{
  "n_experts": 64,
  "hidden_act": "clamped_swiglu",
  "normalize_top_k": false,
  "balance_loss": 0.00483,
  "lr_router": 0.000399,
  "optimizer": "muon_variant",
  "max_seq_len": 2048
}
Below are experts of layer 4 (counted from 0) of a mixture-of-experts language model. Rows are named router (the router's row for the expert) and show model dimensions 0-255. Each number is 500 + 40 x the weight over its row's rms, rounded and kept within 0 to 999. Numbers have three digits each.
After each expert's rows: a language model's description of what the expert responds to. This comes from a sample of Wikipedia text that the model never trained on.

# expert 41
router:484506426535490485490546431425503491485497536421476428480512451503550487474557444490454491510459528479500491484518518514505426466481523481497466490473471471466471403483558536492498522520495540504503470444444544469522493512559510526403513482433474523493425527555479406485506553492449442476546522487520466464472483570519505470478472512445449477535472506527481521507540502500461552460476545470566469546560394475585531483494481476489479438565481495524499527460426461482508472492577549537537498525430485502436504558512443426485455565559521502510560480528500533528526468553448443509561507515573589580545549516447534406499509412464516463507495596494524533509461474512449457533449448448522535587487524530551449479463517488461483512492450496473542503443499481551476526450490570
What it handles: Pipe separators between table cells, mostly after numbers or dates, plus colons and semicolons ending list items.

# expert 47
router:466503473509482427474552500460474447483500514437470460455551481486499491459499502458475456539485461471471446444538535465514474498462503443509452501498479442468413493435474532494427484525477524531505494503498496486496502529494501596442511483485418532619520553513431484486489522563493506501512582483511498511363454507545404473502468550453438499544475565489493508436508453576446502479495565496527456519562473489504552429523494459471462464519493480519455486497532493457516404501508532455527483547507445553461473534420410471480483521510471512530517522574388504503427459558480503458533526508473524499547548523521505493492453489465506449479529549499555520515456563523454394521523503526451489517451490500544498505446510498478468409481452463436564494419517435485454517440457538
What it handles: Inner or final word fragments following a first piece, such as cr+est, Hosp+it+aller, degrad+ation, reason+able, Iroqu+ois.

# expert 31
router:464484421537467483452511468484486464546544495407520529432514485513517473461557483500456454539525465484483503493522547522569501460408522472482429481468439433507453516470536503516491496545446508523510451493480533488525480494582478547428536455447435488534446499561448501441556568546498499479517580484556444492421417473565493482496433511497499503567440539554439542434511483549447510430482479500582462526539505476554531503529483459502439499532493505509499505484437457492567472488515531530529424519473501503519444498496493434421485547544437498603599501567442548560502481524489430442545508517538492521519516515464575491502510464473515434504546519475526493526471488546519474533490489499446566582472558532563425486443499487485491488481444460469500544515521466496458521496455575
What it handles: Of after quantity nouns like half, much, most, age, plus coordinating words and, or, but, than, including linking phrases.

# expert 37
router:412497457601460434437577492417486432550506562422496482465552486513523491450545510485511506545460484483452517443468529485534435481486514471436453459452479467493495483442524522499534567507472591521517476514417492506517472521531466531462509428416461502529492515546433470464559547559504492466582556484532471468474492521552467498457442512495510511573443510535501557463567432501479513485465513431537475509505484467607498516513482490419507453509510457515472497502453492503571492483549558526580459520475476525500457553481442407442489495571425504585557482496467607523472468536465470476511517516567519540523527576463547447501515515456541477500533572483558504536443479548491505511492512431461530540485550547543499465453493481469478500461493443463501507496511496514472493516458486
What it handles: Prepositions governed by a preceding verb or noun, mostly to, also in, into, through, against, as in offered to, due to, Companion to.

# expert 23
router:444509480515476531449517469468501463534544509493416505492527488495565486476523520510465464561443469480468479491512498490538448474507559475429470504475487516480510440491573542467433584548463530501577434444448548466580496530566497551454537460463460533514436568528487450466501510506473465448515531462543497447466445570534471451415466580415495485537412525534499505486536422516502590459461519439538453521539457494508550498500461462447438475524474461508475505453474442473519453445502524535530487503441485512448419533501461473486478527596460528565492485511520552514526434532449475475521489564525535501553542527460520464551451481435555438439525521489516483550441486539508525488484493443478532553442503523512403488471543438521445458446461461502546558496527469520451524454469505
What it handles: First pieces of lowercase words, often after hyphens or brackets, such as pr(ivate), p(resident), app(earance), un(lock), co(-ordinate).

# expert 38
router:501508466508456485466526492466475487537545582464436448465511457579531464483542515505467450571457449496457491506539561497536441513498545423473482465483499497490462470452537534458449555559504514528489440485461537395519465483541457561445531513416466504490481549545465508464545552547437442471543508429496491445468434543510496473440441494482481447533497504503480508457548482552465533424469600450520440563540462460541490495492468477506486483538447470495450519486453442514522527436521585540490485521479500482438465492479497495475472516536439536541523506562511526494437497512451459512534515538514500591531583563511553506569431453474531471482494552447503556533448479546496464526439439399462556518494542545544505504468521457455524478494449497408524520506529454524426564505507532
What it handles: Opening quote marks, parentheses and apostrophes, especially quotes after a colon or as, and song titles in track listings.

# expert 36
router:494507463523475439533561484472450494541526501523460459468535471477513488492501480466483512588443393470507469495595524413549454469479500459438470528501518416492503466433542539443447490550480505575509440482456519516561471492498438550470490441477414503537441567514490443463536491483450483471533497487535465462435492501543451517479463579479452455530441559474498475458506488499417489487487477473567465530564452473546541463536490466476511509544505503527474516504467481442491498522553539557559508587490487527434474566465456414441507508546397499502532500539506523517520493512427480496527489466515534533543549534471579426519404458417514457430484537485491490563503498480473482510501472484518526476416518518463510467438478437460504442477425458504598504488539504517481515475461488
What it handles: Consonant pieces inside foreign names right after an initial capital, as in Głogów, Kylie, Emrah, Jasikevičius, with k, z, j, h.

# expert 45
router:477475428466468486502504465436513474468595517409467475456503497518501500464515518448442495569471474505477405445540569458497431455467526469432485502455509445461517493403551515521467511503470500614528490485507514493506503525579460570484536510463422495560444502535433440440470505517480490502539582500513366483469484529549460469477419558459470446531515530461482536488523450556475577475479531459502474517548464488525502488529498441498457510516444460527474526465504472442512459482521566472544485585517459591503498561401475444488439546545443481538485544527434510540434474474446459482487527481516509526528521531478536481511501471484546521471518510456558549522454487478438492476492475498515485562428531486511493481458521504508511453461428426471552511453513454484453527458486481
What it handles: Short final pieces completing a word, especially names and rare words, such as -er in Caterer, -e in apogee, -or in Manor.

# expert 30
router:506505465547454472441519490510498448523513529517448458481532482520576485470531465517469496571437489486464479444585519463542487465462487500498491503484446512457495446509513540460419566519446538490545465492457518457524476499528500543500575471468507560534512542541486450486551528541455481428519506486515477504492510548519486460496485546455471403554459529512485574450508486507452558495496502462521417529512445460575564478516405471461439441503449451525462517516478455484533472456508493559542413539456462541456411506466456457459441536538477550504523557510475504565450483535427481446539512571559569525510529527483506480613461480447541512508576580512499522508482469576451457573481516449458472558455528535539433454489482463466488478460456471485541537520498457487450519427463558
What it handles: First pieces of lowercase words split into subwords, like diss in dissipated, concent, sp, res, sub, pre.

# expert 53
router:491477475570497487442523474433452474545485525468476462473488415543520427438520520525455432557469487480471492470493490495509478460458567460500475453482485482465485488477578512479488565549451539508485481480485549482516486555528490544452575497448435518503500523567492455435525582533480479497551520441503449475474445566485509478450506531476416451529476553497492530438567468548467541417480495474562452516557452503570508483495455476508467424571495455513461584487441455510498498449546575538542503545465492475458495552493480460445428544533474511530544488564458549522520447505469463435562544515557577561541512513468509494569487440466513470441515540516513568524502448486489491502447499460501521590505582573488442448472471463477505445443468443442537520469500467482502532470475559
What it handles: Dashes and pipes opening list items or table rows right after a line break, plus hyphens and dashes inside compounds.

# expert 5
router:511444466562484452490522507448487446516497504461473481490510494554573448460549449534448482568439443480455477460545561434521461468458542476487446464420489488469505457454524545477459579547443540530530467470449539469536503522599453523437505435443449505510502520545477506468517514517494451464550490438534463453493495549531519454467468539450457470522489524505424509475532476485443529471461503463513461522548488442547528488545459445492472479586453497561503539452433468493513504479517537493566510532458470501469425527475491416441472549569446554501578548534498530539495471546465444489536499512529582586566520516457518413520456422463563495504545551492493528552503452519480522533433485456515557538493536548523453474480488488414506464473456502513543561457528458552471497457452519
What it handles: Single capital letters or first pieces starting proper names, often in tables and lists, such as P(irot), S(ugawara), Bash(ar).

# expert 60
router:477427451541455417420522425501400445524527552471534455489531472515566430484499502514457469529467488460487484490533533477571508446497547493502483465449429502474458476511511527458492520540490578550504477459483510503515428555541475583459512475474415531498494504523462402456547528529440424427515519499499481491471491517559476431496506521487508478509484519519472525459504524526471584489416572496503480534529488492555537481523482433418508454547511422566512535461468450467553480460542528590525481533474507543417470500488460458463451585576506527523515546508451517537469482477494466444507539538490548509528552551432515496508464494506544499429573536440583483533497479509457537505500445431485526490463518493529495494479437505484447436432462450522493485421534500566460529479475511
What it handles: Nouns like team, film, music, school, club, and infobox headers such as Personal information and Sport, in sports biographies.

# expert 9
router:489490474548469436483528478488483497494604498474481457487518500531553480428501493558459450535441467471488478479539522472542470492500529448492478479457457487493424465492546549446516570511412548599546459496443542421542488529545477499496546482425486563483497492547479453458555499553431427441537483477498491496463459539491505421446480522479421489520463525532457491472529488511501537477498557480482450502564421491614538454514456438436419505500464468538518526539472453501540488434552571522551497553396452546461433528490458469473496505505451516529505492526497523551545441524491489402536559516502529473538510514502572426544455462477506461469548561483521542527513490537478518521436462476520522553496592502472494474412470513448496488502448506489507524510537464548455542532494547
What it handles: Opening parentheses and the first token inside them, often in tables, birth notes and measurements, such as (born, (on loan, (3.51.

# expert 35
router:434465459523424503488491439489440481460530527486511447446526439505529463476507413475443463483478446497446451467521529422555504412490557497508465550440442447451479499502584562459475498542476508502538478484476516450542435556517484526483548452462445531519462499556454422481511544533461445403487481486571478484483484544533483435467465489512485442543511495515429577488500505534481539477457546505493476548534493411510521449523437488464446430532492451514472519463500500492574465522494524534486418537470521563453456472461464509478435554523508542530504524487433520512436498499472475412520522557504501531527494532494518442512467462469498510491534518442540582523449471539415459543490429422486513548451528511499480451480460462488477493434479437502529515471518484557495500423418571
What it handles: Section heading markers and heading words like History, Demographics, Notable people, plus plural nouns such as years, people, members.

# expert 20
router:491470396552489475447515459480449486548524563424456475453543479484521450465502498474447446544481484482471430472554576433501453454498503428418455445484493416469429479473593491481482485476491505582494447454502490489487459517522493480484545511485431518506492551528503473436523515529478482462500505458504440491437463531532459475489484520481420450506472560493495517472470493563501541449507506449520477532558493499492499420569483464441490495533505525580532501509453458509525455462514511588564483555494491515465503571442474368493517522537471476487517558581472537506510487516473462492501533475540536578545559529439514441526475469466522509424545515522570438558534524533520465497516494460505567485387479493490490485459424482452463406444428453486523510520541505498509494500480517
What it handles: Short word pieces right after an initial capital inside names and foreign words, e.g. I-ran, H-ak-im, M-ied-ź, acronym parts.

# expert 52
router:467512410493472454490510477469455479521534543473519440490532472512515444502518516448487502571491467481476489434567567442506430502486534431423517523457491461470503471429569558474478542498425541574553465510501503497521495517515410526462500456483448503536435537562491373489523549513467449486545521479517436461478508512514462503538426555426485481558491506476489473494521527527439546480498498445511444524505451478607525451504501481457471445527490480520482509502489428406544510485536525489570549574461426580520468574420505425412476536526472499495479533516445514518458497542507468510545506507493567504548527547514536397471458478483541482454515509466532496529451467471453458577437482486529541503412519503511496465434524460485496474479475488472540513453562480526449527482521516
What it handles: Final syllable pieces of foreign or unusual personal and place names, such as Goolag-ong, Chittag-ong, Efstrat-ios, -ić, -ington, -awa.

# expert 12
router:458501430566463449484513495452491465529590532473505503462504465502549451410568444504481496504461425492502470475564516453548496493496502434504488487465469430486487447475548552484484516500442558503542474500438509424538512570549476520446496469427458521559485495555502457504537532478423437443576502497561451440465499523542487434424469495478484468502489498514493462446508471538420511510469515449508480556496397481560522471499487484482456428537483491522512520484484486515533483510553584496545448509419444519470483525498480458411445501543469543494574537512462505537485463551484467452506494550574562527557524569445544444546452442485528513496514558460506512542470489527480453555393489483453515513467518555552460456455518488460506490517452497471530539468586482577473536506512555
What it handles: Commas separating names, places and numbers in tables, lineups and dates (Hartman, Lafayette, January 5, 2022), plus was and is.

# expert 54
router:492483464547477501452525431513470493512543507457496470481498516512538475515498521469407465492455462467459442439568496507508418454489506454483474481484510403465428500404546475497453521523494506534492485528497549443505510503526472532467508503471479534511555511529428474414515488489474496469508559422550430468402492552610472460426425508415468454545503584462512515441513455520498547455451534517544457503585434449493541457514503462500455445542450484541464506518515509465523445489523492516568488532448498553492528580406399466490499546503469532512519598528476531518449454470446510506502530492523538520510543533464526482510463514507502439454532524511537478541500546501498440468520493514485518497393540488549474503473439474440474406471486481448479472491579462449468487472460494
What it handles: Middle and ending pieces of words and surnames, such as ter in heterogeneous, el in Stelian, ange, ess, ary.

# expert 58
router:454462473490481495471530456486470458489557509368480494455509486494493472469525529472448476529473477449460425427551551515512482484473510471441473502487479462456496493393540514468471476485483516525562475487494495470530490482512478545488505483485425544598471512513423464504493522550451504503538572491495447491481495547573400459511474543472511525530441543503499543491516502548475569430452541444537425501585430474494529447493492459473411492511456484529446545453513460521521423499471543472537453564491482587447473544421436471511465523509490455508473546549448513575444466459489513485556542516502538530530574560455478464489439478450541476418511496446523548489432511508490487504483471467507503582407541497513444506481517491488507461448500468411494513441517431456438493495488538
What it handles: Inner or final pieces of long Latinate English words, such as -ical, -ised, -ator, as in dispro-port-ionately, subordin-ate, unc-redited.

# expert 15
router:470485473544468476486492455449507461494544518538414456466538454522530461465565459473440452483483485493446503460506534421545466436464481465457470531445528465484471437487509513456426580522418594515589461488439577516548401510527474556442510492490511556485471528492470473455525493553460431460522466452553487471481483592503494450460469525485474507577407557512471508473514475505461494451454516506552479515518426477518534462539473491461430481575507460530476519497447513472552468461519507554531485481489451503448461504469518501489445530563498556536563570482486527542506533526487487439539488537573527507546512504434562492552438477464502443452527576459540482511436520562468439519495489467445507515474502557518395486493460403477476450456485488520537499490506475535460490460466517
What it handles: Common short verbs and word-initial fragments in narrative prose, such as won, moved, take, and front in "in front of".

# expert 48
router:503517425583433458463513474458502477538542519478522509443500458503540462414539461509460448506481401489488474473573531478590497482453506471512465464481446380499474498494523498501501504523470517510551453478434532453505510550600471559464530447409455494540446481561471480473525575523458460453543540480543424466472451492570496456441470514469507497505465518522478518400500516562464505485469509473558481553515483499566523490499471439499444478516510493501496519504464464504571432510503540504556435506449490521510464514504484418391458507563468519529603526549464503581466474549476431460521499523522541519528495544438536464532505436493507439511521545474524476534459497535492441533444523495462543527452522529576443482476518516473530481495468481487519529496554446565436530501497572
What it handles: Commas between adjectives or clauses in running prose, and of, and, or, as in odorless, whitish or political, economic.

# expert 19
router:484449479543473458519549511504478503555539511444484490470518455563493429441520485456497490517498461456416458494497507449519448457423553484483460516496488468478479489503562560486451553541441538522532467462488531436533443491524486522467516477428469507523522507576483492472525564488485433478522558438516457478507434550546451485503513506439508439518501524532450519413556466537491567470497581498564494499497470485536519429551438480426425465509401524548517557453440482401556462429558489523499439524459466513497508532513452484454426566564486508496535540536463558562480487539522443452546510516537522583550536535442531494568497450505584479534554523499515487536465497495489512511444441444478538525468522493529453480468465470469510440437502436430543519461534455516438499497475518
What it handles: Words picking out members of a set after the or a, such as other, two, first, youngest, such, only, closer.

# expert 44
router:423478446529417473430554386493462483479529513495512464479560477498528502483539417537472511532479491504488472503517526478571469450492569503497465533415439441494482478453532531501490546526478548547525490523450533461538437564540465543474521446495477557534490486573473411486549509498486462482528452439550494448489499504511494502487497510492454480542522517482479504475517435564477561463425573432499471593508496469602521490519479483434492410560489448559483498449472469477532524511511583523526461536422495522473436531446488457493482551583475522491534522490404533540506458544500481400517552518512533496545515504465513447509450479504541464457507541455532538500513524515381548536510466457517555514486487479522490447483464494492471449483466473500532484443589462581464480489454494
What it handles: Nouns heading institution, sports and award names such as Award, Party, League, School, team, season, District.

# expert 50
router:466470449545500505498519451438453454531482524443506494488495455536505460423552458519466449520455502495506469465498514466503453484466519400493473490493491491476499457449571533480485525542474522504480481456445520507501509587535501596480528497403464529486442497543486427463527556509481474480614522465551416470463484512511505451438499502487427413507507533504484558461519458512449561451446519454534505572556453491572514471495500508489493440549451471554461535457404419496513496467525515596545512510428503501409497543497436458443419557520475495523528492553435563513529519548440487465595514494545571567523532514464552456521496459481514463454509539473517519526447461510483457546468477473492527587500572542532460481472501479494465487483459464442547501504482462513481507481478560
What it handles: Pipes opening table rows after line breaks, plus colons and semicolons separating fields in infobox and list entries, e.g. Position: Midfielder.

# expert 2
router:481515453511476481486538448469517521476536551462483465476526499484500481462514511476389475512455471480480440413566589464510488436492532479510449496468488392461471495436522532507414534523478526553520513527508474448528500568501523522469513499450452526603517496521421485414506497485505482469530587449583451446451464551584497509503421548473458463548510545464452525482487439532488524471493569514513441531516467490533529482487492451470431455534485470497494510491515490502533481518486519533529476548498471565489534582415429476467502581506483485555521520565405527535418456514441500470479538475526528541538518507504516423511462500463484451417518498439563534525475542531452496481533458512500554471403535469509498473468457476462505453469446461454514473434525472470488534425431519
What it handles: Final word pieces closing a word, mostly plural or noun endings like -ers, -es, -os, -ings, in names (Boers, Beersheba, Cheers).

# expert 18
router:456485428561496477525519476460447492515524480470490446510547468518518450518527525461503499533482420502463483479548576436508489475476517425459521537442511459501512464380519531442434531542450531607508399450495516446519496520528470474459505423444470541527476526540455435460535513493501459480588466475550466449461490524478440478520413552446500435575472544474527454463521498537438580477502488445505463530545489464554522462516456462510503486517483455503499530526459496467503451496512536503544516565480407501469494557430506423460479543540450481491528502568500495539496432534432452509505503502513518575565547578505524408505441482455550502522482511479545475573481491499460479557463456516479529511449542563510454483447508479473519453480468446477583519472537474541467534454528492
What it handles: Single vowels and accented letters inside non-English personal and place names, such as Kožárová, Guadaíra, Xinyu, Al-Majali.

# expert 21
router:511428483555449440491526448482416500491523512456462462452561462558546434491497498544527494526485467464492474477499549411560451459490561457448502465472423516469426493494531530435475560507483530543522443476475527440531467562556484508530581450443455548491485506591513415457556553532450440470534481460507477488482483501475495425455486562488503427500460532503456477467520508489494531484459591449492471529524476439559528431536459473436456484487473484530542547497452487518516465448581526548527488539437489573470482513526472452468483524516475522515524496532501532561550463530492449436525573529497536493534504502434552448517430461482542467462530540530534562526536493562433559585430458425507525521496565496566481469461478473457478497491466473463493543502505465550488538507504553
What it handles: Short codes, labels and numbers in infoboxes, coordinates and tables, such as IRST time-zone codes, born, name, DF, N.

# expert 28
router:484471500533435453473537453471495429567551530504408499473550494505607501496550487459459490548450469457498493465532498468502468477479538467482459508531453506462495447478551549430449526534464551525516468468438560426545501488531512564452563467463475551516461594536484498485538527531461515482533517516521469456460460546493464492436496573411520486499425527532437527482507468526484516428471551446539398491548457523497575481477421450465455479511486510508443527463506449460530415430491514486508441517434530539404463525470482466455498503519452521529513531553497531535535453526475517510536511539519542534534525483461525462556440483408529458436549552514506501552468513569510480528478500471497515532453535552516447478482547492458470430417441451479568511530490455488429508468464536
What it handles: Short opening consonant fragments of ordinary English words, often after prefixes like un- or dis-, such as pl(ugged), st(rangulation), c, f.

# expert 40
router:512487458528460465477535499478497440507548521473515440491513501530566460454533448529473443545432441497460472457560508495582473509426507456486485447490461489484468478452528524443491554524422534568486442503479534439495452539557453517471536484444470521511494525542470487432573534558439454480532480464492490458451445532480491464431491511467461467524491515498469473454538508499448572456512511459502445548544413442615514473531488453486444467523441473532494507543453454519558500442559576519539515568440429502450492524489486457471440491538445508508553496538486503550477490528503493446526555556505527490527518553489510423508439453475518462509534598474506547543457456515496480518433473417507520584520561568507487466424468477457488475498434498460533486458502424530444560512473554
What it handles: Opening parentheses, en dashes, slashes and quotes before numbers or notes in citations, tables and scores, as in "499 (1993)", "(21–25".

# expert 26
router:440484457601429445481574406466473451549505519433489476412544473499518491452567499486498498522455497493480472472487517506559448448456528453445468505436526437479499472443525516496521565509508565529567471470488527503514416483589497492484510462467481539532494605521408454474559483564492491471578536488568490498440483494513487507451460520477487505528430497527468540477552448548474520503484498446523493539524485520582543497545491471453513494528453499517518542498424497514560510493526584509579513518504496533478434507478502453501473519555462530559568493511461595509509462536474445456586505528548542526523599548459532456489508472452549449448515595513492460523442454571483466505471454493448508514513577573527473462448470466493489497500478470492508533476525486550500476511440517
What it handles: Prepositions and articles introducing an object, especially agentive by after passives, plus for, to, with, from, at.

# expert 14
router:476496470553501469434522498432483458554506484491454463503500429516517458436546500523470431562452452509459483440501500480551478458449531464479477446437488493487495476493530539487477573530459560521526465491498553489540448549547483536454541500456427525545483476556509463456551569522464435480572533458481479464466428562509481475457507523468481455540502565458513511442567477529464524470492495466548445512531475473564529485537448464500457420559467452536446565509494459511496503461549570495536530573485452480458457556463507471402450521516508517501530494557464507534497433507459454477570552500582574539529513533478527486570477463478536448442528573465547556538474455482484509496469498459496535559526562589475437411458503452490505447470455455476532510432515432473497557514474545
What it handles: Hyphens inside compound place names (Stockton-on-Tees, Seine-et-Marne), bullet dashes starting list lines, and pipes opening table rows.

# expert 61
router:492504455517449466456522450486482510493542531459489436452518396574576425441578480496480491549453497496467473435545543453585477470488528450523484460484480468436476506466538518461469560504510520494525464528468527417523461528545456573454541483372514512533456573592498472470562553486421462454536483460533474463473440536501485461496484496483454458516497497477477462472559489520465540454458516477524465499511467406518520475546472469450453408514482493507496543443478467491552450518496569537518441515437502511489460503486432483464442549555434538511539527511485554510514487552473485493522500524480525577555529548496553452504478463463531504495513530439526496559463450513481459572415507471516537535484520557563468491483508499436532452461471507433530558471519495555465559431481549
What it handles: Closing quotes and parentheses, percent signs, line breaks, lone spaces and numbers in table cells, as in "sleepy", 25%, $100.

# expert 57
router:471508453582470502454512475481508494557515555474501469471507470525562471450522477484475462522452468450457505467500508497531484470462511490486475489455479386466419462453551519491508518521456538552564464490489516504517417490547475513489549473423463527535466503513412486476560557589503485486610543490529431492433451511536498515496403507497512489571433498563441539464491453559419506489465520475528461501515511480627522504553458435465486485517463490517507483510426442443546477507482538502551431485487490515501428544503480438477467523523450523554569539555472569516480409517456436467552520515569514545519515531482558475506521478451524431498486566484521481517481506536473464496481517494442501579446532550507446483438496461463461501476451476460501562520560491550454511516424549
What it handles: Prepositions following nouns or verbs and introducing noun phrases, such as of, in, for, over, during.

# expert 32
router:503500465497484464500532510457469471535572508500482462483560496505538487462515465464459482544425414463457452506550467464525404477465544476423481541468486464478493459451532563437427516549483574531547495518474536476545515494522456586473529432488449519563439541503491465513531512512475490457539487507507495469450507521561462491425450560453516500530440528506518474492493495501462529462469479429536457539573459490530563481533495476442485465497489498510429500489505481441538500501534506519527494585401449503460460550480425452458490512530485501461499519532444496499558442510417481524546456489506503526545508577516573445511432412425567409468499500477506478548466488479504507530505483485501552549447539550520484430425523475470466433447490437509591536508565439513476550418472475
What it handles: Single consonant pieces inside long compound or foreign names, often German, e.g. Lager-f-elt, Bremer-h-aven, Fair-f-ax, wee-v-il.

# expert 13
router:485418489555435476425570460476458494534541567464528445504554504503475422464517441519497499554507448491413461490533489490542470457463591491476453517453473476440507480458515499471495576519474565513495453476456525418584422476535467555436503447471485500533510509504477510487536507505453511472544542448496480416495485529596487480509429514455471457488500499539473479464548421516492541415452577478544444506484496511581538502502492484436486473508469517534482517420473496497509506474511531508543513536475462525495490556505471486479504615533411492521578506488489581504451498509452484434532524469530538541542528528496577492556507507501571430474531499472511530581483525517493504510518479408474558486503522566524480456463447508444455427494470465465517503439588463515487565533500472
What it handles: Determiners and qualifiers opening names or superlatives, like the, all, most, Top, Hot, Best, especially in Billboard chart names and award lists.

# expert 51
router:469466468576487455503521415474462488510521547497464496487514537551550448441547454520476513579473422442471470488503495488521480448491529441485459521430459480466470446494545537432465574572461521518577465514463543447546471478515486505425547440440484526522484520576468477400536520515493480483542509471539504441452474533502472438433447525442453424516489508498450505446560523513479529489446519502547487533519466493586554453519451463477471435507468456504468525490473427488526514482492560560493487548420477494459469494485456505422409552560475544544560500490473531526503469505480432424554548522528515546550540514486493487507426447472541481468558528471515531521489511499422509519440504442484558524460536568519478462453441461437502440461424459474531525501533495559475518470473515
What it handles: Digits and numbers in tables, statistics, heights, dates and measurements, such as 1 in 6 ft 1 in, 0, 38.

# expert 1
router:450504415538465498402593478515485501534525516501463446456538462567536469433524496455512481546467485440448465459495517477583433474458504471484490513493492467457450493510520534454485576488499534506584470498475539490504459511536432545476558464418495522510518504528418462437515548593500486431554551473486468514483491546554478479512496508449531484558454558525486548499545479499464523503457505477516495481498467482612528488503418464436430458499470510518501547484409469476507415504518496509512477508459471535523482516509456503446408503504497546506538551515397540519470464574465474466536518513506556543519526494461506476587522457469588464526541572480561489519431509572443470505466494471475495488462577579540487487460512459452543496449503510454499489504509491513382535498464514
What it handles: Prepositions and particles of place or time opening a phrase, like on, in, up, off, near, around, often in biology or biography text.

# expert 55
router:500509454518481400492497505508476507509517525516506428510536431523510440489473478451425447525479440450474452470563529501527433484491484425523478528500474397513429472451518541473479485541501554575508496517490509468533487519487415501460529478488439553520464542501475470410478526525495462454509559480520491456436478516566465499519446495447437438550488566531496447419512490555414509449504492494561483513499470465490551450552502422442487460528495526523479522532472481456506460478539492495533495546452477565499490585456458476466531533487482515526508530539467512529544439599442478496551508471506560531546529522485568456537443498476491511454514580492544463513492540502479432486491462510510595469379521519518530467398444473472498456460439462483553479464578504448491481437450532
What it handles: Word pieces continuing a word after its first letters, mostly in names or rare words, such as Sh-rew, Wy-comb, Ł-uk, -ington, -ey.

# expert 29
router:482435477509479431482597488472471473506580534472459483454550453549571477451558508484485468519458517449470463469525539448610475453452538491451475467486429456476437481501550562504472543516469541530557479472452553413574445573540456539491557492484454545504430490569467482470541516497433490459519507468514411461469475514524458473475482511504494453565505509482471522491511444573447514447469576486493484520513463460551503431520433475438475443511459431549435533500499464450553404460505538532536425508500495546423474522490494483485463554541487552484518551482435515557427474499517474505530479542523537533530521522477485510510448477485528483491543514439526565509473497498453464522477457454515525546443548483551454477478474493465448492417480445477524520466530474528415489446473536
What it handles: General nouns after the, a or his, such as life, city, country, government, period, term, often followed by of.

# expert 4
router:419496404536446509458529450472460493490496498482505499463517491506503491412549467543486489523479472459484427440536534466537480500472516458459489475470452467498433446483541526514522514531438527526600491508464517470518441547557473500500562439415453548499434500528484490444482610543481434432560543480577459492449478497513486505470461501526493487595444528530498551487469500571440524489491514472527494505540496481567467510552453432436510470548454502516511516494432440472508427488550517538537459519480443504475456516509504452477509526507460545518584567549497559556465420516500400468525556531555494529538509508472524460537514424465525450503517501505545486535494506549458486547412475477471510518453518484521429477384493528444477500508485513484507549495514402523411500520519523
What it handles: Prepositions and conjunctions introducing places, dates or affiliations in biographies, such as of in "county of", in, as, since, near, when.

# expert 22
router:502475495501495474456521439481475499506559552416456485426516474530493471456521448447463477486492466404461477461549541450523467457463521472456472487482466424421436461443519526466438508520475529516546444495509497458525457565522468548453539451473483528574510501521515473494512522574506467492512543480548448486456468588539456433498482506480465443572438541542464566444530452559481525477450591487535513485494424465523509466553441451494403511533477509541458572523471450483571439476518547515508451523486459504464499477487490477519461474519511520529515545495465592531489491532469460467562482525516529540523542523472546502507430469475546453459519522440562534483426530559454461535478490451436542576418515507569492474455497400477485451472509489512537507475519474504445481513427572
What it handles: Past participles, -ing endings and verbs after was/is/to in narrative prose, such as interpreted, prohibiting, had, known, used, not.

# expert 8
router:506516409547507470474554408427497465513527549457483474459530464514550447448539452502458493516463503513483504474523575496513411464482525468518469473451461460486516411451562507496473558501454560518507485459476518485532503511518491524456500443424477550512510532558506415474545517510447472448535525489528439473470493530572461460482463495486459483536520505529492533477516490489451574471474518461498471512562382484554561497510485481510445415576509483537484518458451460494537473476541535527531502519395454504404501535503453402468459546570490524513583489509490518498517477569456472501536503516575588561543519489471557397527511429467513496512519568488508501514454460511470441561456484467514509578483535566532460483449495487427482481501460484501506496458531476547494542432476558
What it handles: Pipe and semicolon separators after numbers or names in data tables and stat lists, e.g. scores, vote counts, broadcast channels.

# expert 7
router:509463444526498465454544455434459481486504515446498492460501489498509476485529455511482483578402494513492477500531490490532475460466508465487437502465445480465482423502540553492497525566467532529501483455438525457521504548546500547391531480481461514510446492540473426456522567556501439476555481500525491467490446532467495490450444522466464463532489510521495544518543445547475519486466533448549467576518454459570510485505507471492493425512472481540482550445467431498486516459579576521530527537430475480479467537496451445456409526555504524519567478543453559495500487581486444442554543516571594588521516544433540449501500411488533501486497591510510556557472514549469504516453442465501521562476528554552485462437462484468505502446472470464550512483566448564473509463464572
What it handles: Colons after infobox-style field labels, pipes separating table cells, list dashes and heading equals signs, as in Coach:, | DF |, ==.

# expert 49
router:437466439608432481509515513413488472515534560489526513451518471508566456437528479517468463499450425494503436470535536461528488494471527468504494450477455426486479481496571532487505500514482512501568478448435536447529511555597486544464518479450460494518464482558484482495515570486413405444547514470547420446468477527562505434448482511461481496505469520487493473396489488546469541486449528440532467556522445481531501484504487474474472451537502504519525550490457464506519470504554562490515479515433476516464489521501446471427466493544457556540575542557476509542433454550511460476511504533573550519557509534395513431550480415482524453506532556467520465538456485500491440517414472496471527508469506539528435454421494509490504489506486499472548557476561472536448558510518545
What it handles: Commas and comma-bearing punctuation after introductory phrases, list items and clauses, as in Earlier that year, however, and, Inc.

# expert 63
router:490489524546418435449546493461483435490561555462504434466548479594511470427545432516482475573508448488426470483550527504512480456490532483527444512474472461458529430454521516468476583518485574535495467500478529487578454502568474538417531481485480504542493507526461493502533509494500504490559529433501492436473453498565481482492479555449460486552492494515465500506544435529415532428452575471527447540541483468553527480480473480445478454524474506567478546445429510456532474470527549522551481517452451530478493602475479446443456530557451568547529498550494541511453476544494476457554496509555552520508565507467530493554451508485545431505528559502563546565503486515487470482484476446483519562506504573564488423472467481414457460470445499443537519458522505490472521473442497
What it handles: Capitalized words inside titles and proper names of works, places or companies, such as Up, New, Black, Road, Me.

# expert 24
router:443459484555501473445524449463486415498525515491495446469540463497554434464548493510425469571450501492459438436526487481509485425474512475443475468492476491511452388461528516468460491520481503548517409467481561472605477456548475514470586471480462519522463563564437486475543548476491513477516502430519477466486469519514487490475480570471439507530437533506504532443506506530442550476457508491564442541581480477515546447536466464481532479553481477528470548440423453492533396484505535490503481521486460544420459545451437463470476517545440561569540539552500542545530471511475481456550531535578566564554547492488512429529456445434506451474494531503519516570541457539490468505456475475488516524487516528489470461494490476462456465480415474453580473471518485513465508499469520
What it handles: Opening syllables of proper names, often capitalized after a space, such as Mar, Car, Bar, Garak, Crewe, Bubwith.

# expert 42
router:501422482549465443466539474488443467557493562466496435499534426519528444490503462533510505538439422513442490482567547439574431466464542470477463486431466501471467478464498512481458542512436551576570456495490560453509511501582454505483585456433463496554513557538504494478540530499458471479557526460506453471490429503551477493495463547470459435550516558513418472469518481500441552498448558461511471547524471470529520485552476469462504460605514508523461485499478502482501493491564507496575507550426412523466513517491461462484498527545486510490550507531475535540506452569470437441539499519501539586556540552425562473500436422456543477496475506478520556554510504530494489556446508444479524479457542512481495490470452481436520492454413440484500491456579448514486524492506502
What it handles: Lone capital letters inside abbreviations, codes and names, such as GUA, NJR, MacBrayne, compass W, party codes like PSRM.